{"n_layer": 9, "experts_per_token": 4, "d_shared_expert": 0, "moe_layers": [0, 1, 2, 3, 4, 5, 6, 7, 8], "router_score": "softmax", "routed_scale": 1.0, "balance_loss": 0.000497, "balance_bias": true, "lr_router": 0.000592, "optimizer": "adamw", "lr": 0.00196, "beta1": 0.9, "batch_tokens": [131072, 262144], "seq_len": 2048, "dataset": "wikipedia_en"}
Below are experts of layer 3 (counted from 0) of a mixture-of-experts language model. Rows are named router (the router's row for the expert), up (a neuron's input weights, with its number) and show model dimensions 0-191. Each number is 500 + 50 x the weight over its row's rms, rounded and kept within 0 to 999. Numbers have three digits each.
Before each expert's rows: a language model's description of what the expert responds to. This comes from a sample of Wikipedia text that the model never trained on.

# expert 14
Initial capitals, acronyms. Word-initial capital letters and acronym starts after quotes, brackets, headings or list dashes, such as NA(SA), IS, Q-mount, Ind(ian).
router:452438456530499526558405474527527484526460523551489453454531438452531503612470551522485434526479562494585473530478460482455431525515580442532568533488522543535499507542500603603513544453482537440505532470528536560509450507561485516477497518431531491556503515503443498495619475493482604577546519492523556572450426509456489410489541572426486488409577561500549452542373460465506572491546469427494546342462479596512421497466505473485543569475510486522530495521522457467388535494504448462451552530428451400467413483523520509581510552575488453650547559534572536508494510560453403522
up0:521431528639596497417480517520533552467468430544493491446544493540440478490427498501432477554416419430453495518533476475466508536505473520480476440512406524438443542495411582482507449441578466501472579509512498491533539507492527568517518566557495467520575593522526479518445496420545440417480573473533519478449505450492524465454421559536576540509517497534494566552375495557499496462595557572453568572443498540472556546436481517555472479401475458473409479496516509485449419455493483504418468470524525542489488500486534607487547482507504531522587589475440395541473465473580463465
up1:524469500521538500428466603515377632483423532468557467469501525485535560467454496561535517471512473487565553543532523550441442462551527575473589411490543407468546442487462481482489434497538576402532473591534475428543547538516487532470534477573398502535571435496496612532451567445461487423502478525514494545472521488529435476438485487559483605488579568598448513512528538508487576450490422487426501575477481519488542559564535540376494603547491510615506413564472554409417496592342537502525379491500577507534503497525530451551462483499566510535497520499527455550491410447580440546
up2:519472629467529469452495519475567451485529462500515431516394588584504497502479491507467484461531464474462521484510403533481477552518580533506411561550473529405510541375480493477479484427467506559519523462482432527470493462542417393553493511497478501503558496515432447480568468495540544531542438512474578471431537514446489421458543541516443481579458507628501424434551418531589520475506502454556533382389501529542464464520492436482536495461518446545524486504415506478438488423453547457442504508592511498552479483580540474521387550506490431513474503441577424477480528510480419464
up3:478452595620560468517505580516468577463477538557530578556535437495411490502467379568529536534521529464408432487524422489473467487430514427521493502586525547520460566437521524441607502380510531451497451551433438517498534485468416452471441446498424538466466505477536565431396501542480589523343543417422569466591522526489529477578507547554456557472536524496433467519495517516519456502511407469426504453434536477543539574460548515511496567450550577453448475490520558565444443477542487508495529453541476523510485604581507489496442469441563428494453564473449430546581393456523449595
up4:496496493557571457509509566537527631454411504514426453467607484496489485558499481441497563534523520518447476458522489493508493532516404534468526581489546519482532459495591482419585519516372542543528390626464526502445475616458503523495438498528492508504483467478585494402482458500517528529542611414474468385501548543509490418545474554477497477477494505459421563535540622517613406521516588511486497511359594501603562506537413501608498514524508457459463533467539526531541488472514477428468529537566559411490436527501517629421419505516483439523465548476460390492472482609493484497
up5:487413394552540476544521538533494574459512473521504517522464467561420487557466494541578490482515490453475591541455533469437437445508466538535473534456446514456485467566419470503605475441546528447485512565452417473563478532556548478452494509412554473433482456495434552451547516486496387504508586537521416558554504459520527490498582551462496437504488443623566456468624539439592545471459596446514599470464465492419423596455466546552576503448560456554554489432537465403560484524531466491501560508411430511471550482572478457444496521424563547479519519500585526589464431517565485491
up6:526518577387481516453546529502483507509499493499522515497533523517516489515442474503495587442503495434532548536375489454611418532503456469468528558517522504502464490480526483507512492493515596525599456447503510453518512487520469532512503460454375583559537548559572557536494488564364464459459522482537577505500499505479602518525540564473565568453568497430509543385511530514506466566523475538506398519466489514476456556525521457538628471476511428479516532488571442451523561475504439460470525425449430533602571533556521567513513486505518558512486476481577534565507484392633484571
up7:589449565461566484498511552602595556446477491477529543406478468507478503404646506478504513481469467482488498524514551490564492477526454487452463473434483513540508440521595547425487643493557460420486541477527511476511486437521499424489485517520506505499422451450563499460419485512557479463458482447547505461565467493537492434511593546485542400566564526461502497429520504511539453574439522468498473472477432517535501501504569581534524426545493469447433447516410515430542523486478379515500531407558535526510522524517508492487425459514550531453639453395571526549561550534549523485
up8:486450567521533487537549526555471505430428458543500503556465488472479456400471476458485552510495448482456510478455510433519570507456426562457530500490566476493536538503558553445563491517431455531587434491502480566476459500456512501434568503495462501589560500503483419620493392428434542469481547501583527513520504547452520424546551511482486523392514603526459446484481482567420459506485444518454551463413535446419564521427593429449431519477552531452536563463471511498451526532455482448558489526572465485472423478568604527470528528532485554491557429499420582496548448516543512451
up9:513531552507514447539521534456528524467523492531487550448544590494508503456441480609457504467597525501482502496441446457501530436437458546479425409557513541549482491619559471532502541511486519538507496492414467453499556495438377516469551549494402566401499499547536523470533446585449547576432506477449467482554487494437506462461518488531447553538479457524482543439459484535540500489441377508575523415472493543496549453554537565458641519490459508533441524409453439466474441515483506426471535572599469622549469570509499399439409525521424542490501423495560514501438480531565497600
up10:514410541576603460512592584498415549478466412527544585521562483498490550435515514485528459431551551474417555472595512521454551522460503500500451479484504546566556503523561478446503560472461523486509375493423582477558461470503364493535457454503452525511431489472489518498538397602458592584502512473395410518533572594429430551473504531523532560490530455508410546456469505461535483554546567428457461508505508505405430610592537575497518471486535629526544506401530536455484505575423459459425453443526505519476455493552453507484506544438467544497556492372516446519504468424607519511
up11:520551513501549497514587554544401569458519504507528473496578464468493559441468533513400480449500479555418482485537493465511576516486516470525568593376459539528536475447586532464534486438441534439439494453468418413521540522454459491485511456500546457515423456524519391511558482449457521549461499633414503455568520583456450559506540490496486541452660543475496566503543554484486458530420510474387485467458534575495519477532541542467500513388547460402432451412524467608436506421451475480462519493523524529490493589566504544464527567543578480498556444398496490488555497467503533529
up12:584496420475494492421507529530430520429445478542621558461595561433545556513449491422464525366433581451548414441597502477470603456552473508520478408441465531396571492477502569483498520507462434496512556550567496530420432550447456487464510483623458519477620456501448521501491386564555484477581455513515473475595562562460437553462449449480467394518446577492459493481504424512495521489571443441439561473529508536541461548472543494389483503511497586461487490461517501517487504517471438572568538512548526517441471356489492425478516517530476490531487467472449478571590480469555609451
up13:513525469481532452513445536540560526470435449513449580511459576518549452498503440491478604537515503449468540488497447463543518556622501454508546473496440487463458516456592446538567525642434492539472490532491377524422524513536498492478494427462548397541530473396501517498524457536483524579443595540479491530507453425459418432524537431484574414486410489482456406536509538424538476506486499518546435486515591558445501582505498437362518459472511528515506550498462406503470460452451498532425494420468457519560454412521529479483430473484493464458444472463514530440530414483462530398
up14:527466471439511437557457539484535563484531495571595519478540484524441547566506592415520484573533473463476487512545428546479490528469547569469463573489565564494514451472543492489525516539580559528622379446455413503440537453627471565517519503573550505522559493444496501534458457486402555501540525520526463508505513570529414534503584499478538509504535532563543441526499431470433530446476504548568445430472473483570482532555491456519539546577470575500501455478491372509577446544521390533546449576515517429511536569611505505509514590538472527417571468596497408524597525516496457407
up15:522520527517508470525582526561552460451552506541407533536460539511520576495518466498550530490517466498508527525511474625519483459463597522418542532512513468524430435482607537543569418421546478473485502522488494493432429463505453558587478449454407477519421461569513575438527460620456480502492443510462503369512500461378552436536522487422557540550539438509525472506412547486539450464498486503528497433471471578459520556575553472499482497451492448549483608496485473537546563423531493482482482407527472540534445507513471534437464483489522579482513439488507453467510383480573455441
up16:469574567480522480543491540542449483457538502501447580515434479466533454442500465485561582463458478482438476512489412462567487488433537539421491534508565517492479410510549426515526493538481527479468522441512433479496487466493547445552509554514469493493391509479550485496532502424435518561546490511476553450578556489413422417549581552516444463446532518549408510519508411536540470495460587471441499526477472484572520588478492470491467498545372559569443538420465431514436449435472484432512502506503443527553466560521479462384519485496593559510559530430469463567512502538453569386
up17:555451555523560482435519593527425674431422379605551548581584513438486507519496513486468505475532499505494542494451555473507477535513504573519512447424500555493550451407539538406486601492453501471474527587381528534551483455471448494502457511523455472585493566499553432437475489494542572441517438479454467536539587529521451483479455568457514563463451577477418605481461500516519455520496564511453525443473467509452617605566446510464597520510444507572479486569569528527511540544441435500416536565481535481445455459569473499485507520477486523596506490501512437477515523580488550491
up18:517463565507485420483476542537467521469532488481401439418501515507477462533527499567505443532547480539551482486544488448510474586460457528552476473517437583403491464481547457555471492498531577530483526461521479543448551508489533497463533469536516499485497470476538570496486530597520570597389569543552549563496449563512516432434488526423512457642515514525476470464513507519475456550488532483446524482512481528488492526485478523465482487500630459594528539497459413442468507499550478454453546477596477561482544547401440459362470573486412536447591526473471567495516564516584461447
up19:536487573548546453502446509504472514463419490500543445466508436462462420477525512452512396526505408565440478471570464487550545452454437521449543476440512483514559483548499548545484598494516558467532546573484567529533467407503513473461544507470463413426447441531530429538407551396423408448551532456500498512449474490520506498541491567472475554473542494524491500517475439463474580488597505493550411395465582524382499544424577581498470491455537474443496530429442552551548557458541516406440509544490458468528489489535528503458532460536571468543529489372540471572541548429501620494
up20:522431552504549499487529499538525452492440476517466474538462581444500535503460543480419516467576582471437550418551558496507563521491496545451400394505600565477497535483499484477607557488431471507467423484488505493478537463545464549473538473530488513564590551478498511507493398453515532468508467514480516508536464520480524523572549520513498449527496536514504464542484501463551504512520492576516538536485531532467513429546584522448469476528455496520520424538499548513418532537458451603586494523475534443504449599489555580466440522566603592530428343539490441532498440530476601502
up21:523494479465520505456631531518460479476568493469543639585550523505528506547496472521497475442513457463486589451591475543464529487536576521526510490480493434518454433428517479392565506542474438479469564526478504482398495534537523447530433498547431468505504439483468526505556419474400493501443480621530542498537431492500470473532484417467521520511509444592569530475519540556545525540466421454511484426495473498475538488549435467498566554546496532531375474409548397527394536568583565508523443456539465592506448483450493478516498484452602514538512419528465505629528447563430573514
up22:509470552526492503466496528495448544486452479510469553579463572462453546463462508523492486553524485476511443422554484512544417472480546599495450451524474616518479437433441514477516494495492497469587485543471466465503556508434505444578455445521507507429513516511455458449508625561476458418411462464500480507423519566519486585547465500510557475498462439464516497463502590446475534429419534486489477507478617533520397593540544505588496474479553381553438545559519498472435498523443511471483506458677686515469466586547584464498433473528512500540532556455477525514585421581554484530
up23:500451502533551430505527547493418530471465528501582543431568414609489510421532601518542469539628499519495458480518475487575507547505437492429486479537493398503503504480529559503480597534478571437499667521544437449549438444480500430542508442576512494454506379481572477598453518412486392542502506462559535463509477505528557431453544511514535463528556505450497612509534547479415528513424513524400517488496480516514569474518469630403438465457506502482451599553433420483504499459392491448482433449550422537590405545514490457564478375491526506498551562372477473570522395436555483542
up24:579452470544539462390499525543576551465467465537499541495543568529600553499514540453549550532564424472451404484479497517582478498619405493421498470468518519439528526474540585508523500449531515508634532530473547499487511469600534546510492459446457516504529468458567600435491490511530498534509502379534393417481512444552467481466443518471536521506407428559503508407460427519431520431383430474479405572507489454478506506578416519485555588379487465522545605492498473535465573505519457537521515457501469529601529523538483526499494506558471482442543521509535457569445506533463489462
up25:564403552480542520450581474546415486478412487528564466496425493469564494455531657501493513445556496447404555614506579537546513519579450514472579514491497526471586487531482432501428516440473522463529512510547535512410450514503572521547490484465450452648519400532459485507509407482506514452552517480555447388511473456576533443582564530490538536499505543452501454513487453490483454522501521479493496482505579501511409402484467515518554538537478467538422362559552565469516514526366500561488492503533529441468405569536591504436457579516449525468502413494489456532458358471577531463
up26:481472569496507488426484549569530582447418413457513557574553520476398507466581527484427479591511466546483457417519607532438382518483493546538541486456465477476547441490549517568605530549473540512576471554459524479515488449488476497494493562617494556610530466530528453578498585506489565516479468409391485527524555540525414532443566571526496484437473485448509579451416477476498483479512504517448464469507617442457538579504463524456484510475538510571460417404575558541385580559508380541508461611435492484420485521429443550462488554481510489552577397500564565412541525501450505439
up27:554486454499543469460529536507443474497388437626589494521572487509491503454524547534596509490512476472473554476493534513486426461510480485444528494434425509486509476500516458549428519467534355467495576444442505492441493493528504548489409414527465482517463487517421535445414455545563480540526533541502446535590526466501510585534449343502542387598519486485444567489530475522503521453566538532440443515449499491557508575519417610572528477563523457335459577516511521493434496524540499507547510425465557551515578496451484544470511415554450525459551507521489552572445505564612464517
up28:563488523535511422454471489493448541473498432534514539513409553499501522407566543461496479447515491486476508458390581565522441488587453521471542531516491517492439554490467404442536542550504514472603551474509453480441483601510485542533412508524478519495503487567527534564505525511455472560504513515432532537593529410541517438551564464444466608489553425498448554502484514528452489433428524392423467544517561486404545496455496456476480529461501565492423530527466513466560551435525480387566462558433491534470477470473488419507492533476589544494481533450614427560438489445485573494
up29:519501604460549490443564535538395516433476481545547565511565525426485534491466490526503556515511490497397468415434469499484543433523488553491544486473483500435516568494475472456577579477451543508506493566542391486419454600394520574504485425449516465459434478564516535551456451421435483506551519507487569461586525511551494384593469502451476549513555544489418432472459572454502497438480522502412496594481497547504476500521507468481474556510493631469497508505503495553510525568382464543525490581551531524488481466491550573444483550513567498483484588404481404537510529541553490394
up30:523506495440523452481401527539537475475478487473553495440449525422440471503500478459510450485532419454456578510516553535552502443535435447384523559429502563410526458554569516404502437504476450540601457531547482440570503629579550502553453470459429541504479466516537492424449487523583550418424537484513542505500552556526539436593580557522559487453633496545460476492536535518503531522483464453488526474473548474543577547524472508527540487491558469489497497553507510483501519425518493477479546423504559421507464503520543495580530504534431563458459467490533525460525520495502552454
up31:533447611494572473380497598522516637455464471544534509518508454496468554518561557440457478473553461466476618475454453480476528439453463601508459511466431510502628486427522543361541550570506475531577476550420489470519483504487481463575483504487511454469523549516530481516478573583573535488502427447522532546519638538541498388460496593512502572460492508506470510462437549479520505494464504488525525482523534496461576552502453512421476523491545542555445451562544592573508512499482430548451494534445447478481523534515527526463428615504481555546584513436491512563589511546505592417
up32:505467621435565505474459546574382501460523522525460471657555521457452520567498494532472485554444517480449532552506517537434555576461479514533452455559512566559444386486494468468582518473431547515464474492472436470523551465497493557466546515474416574466410491521484534447529450526421491495326476554498498436542444574442579527572481468472492588564580524468489407517509637519524389477473482552527539536474555482470442421575505553497518550476569495469507437425503482469508507493486487526491563446579474630552528532518535499474512594483486452495553564428455578442472494462632414550
up33:519432497510583463467516513523579499484477459525421477527463497541514574430582533504518493518524514496522479475493563439586462568585513523471553494531500532483512462446575384474525621478473473500537488602436463521489391696542572509578431527463395446491486551557467467450490520489482516440472457438528651460557420465434480516466445479495543526500530487508501431421524444540483566475413577516480526485475571512450436565547589549504449578469565572447430519542535566447419609562486497523447486473596512397479445451574582566514388501534504433486477476491519451477610504564491536455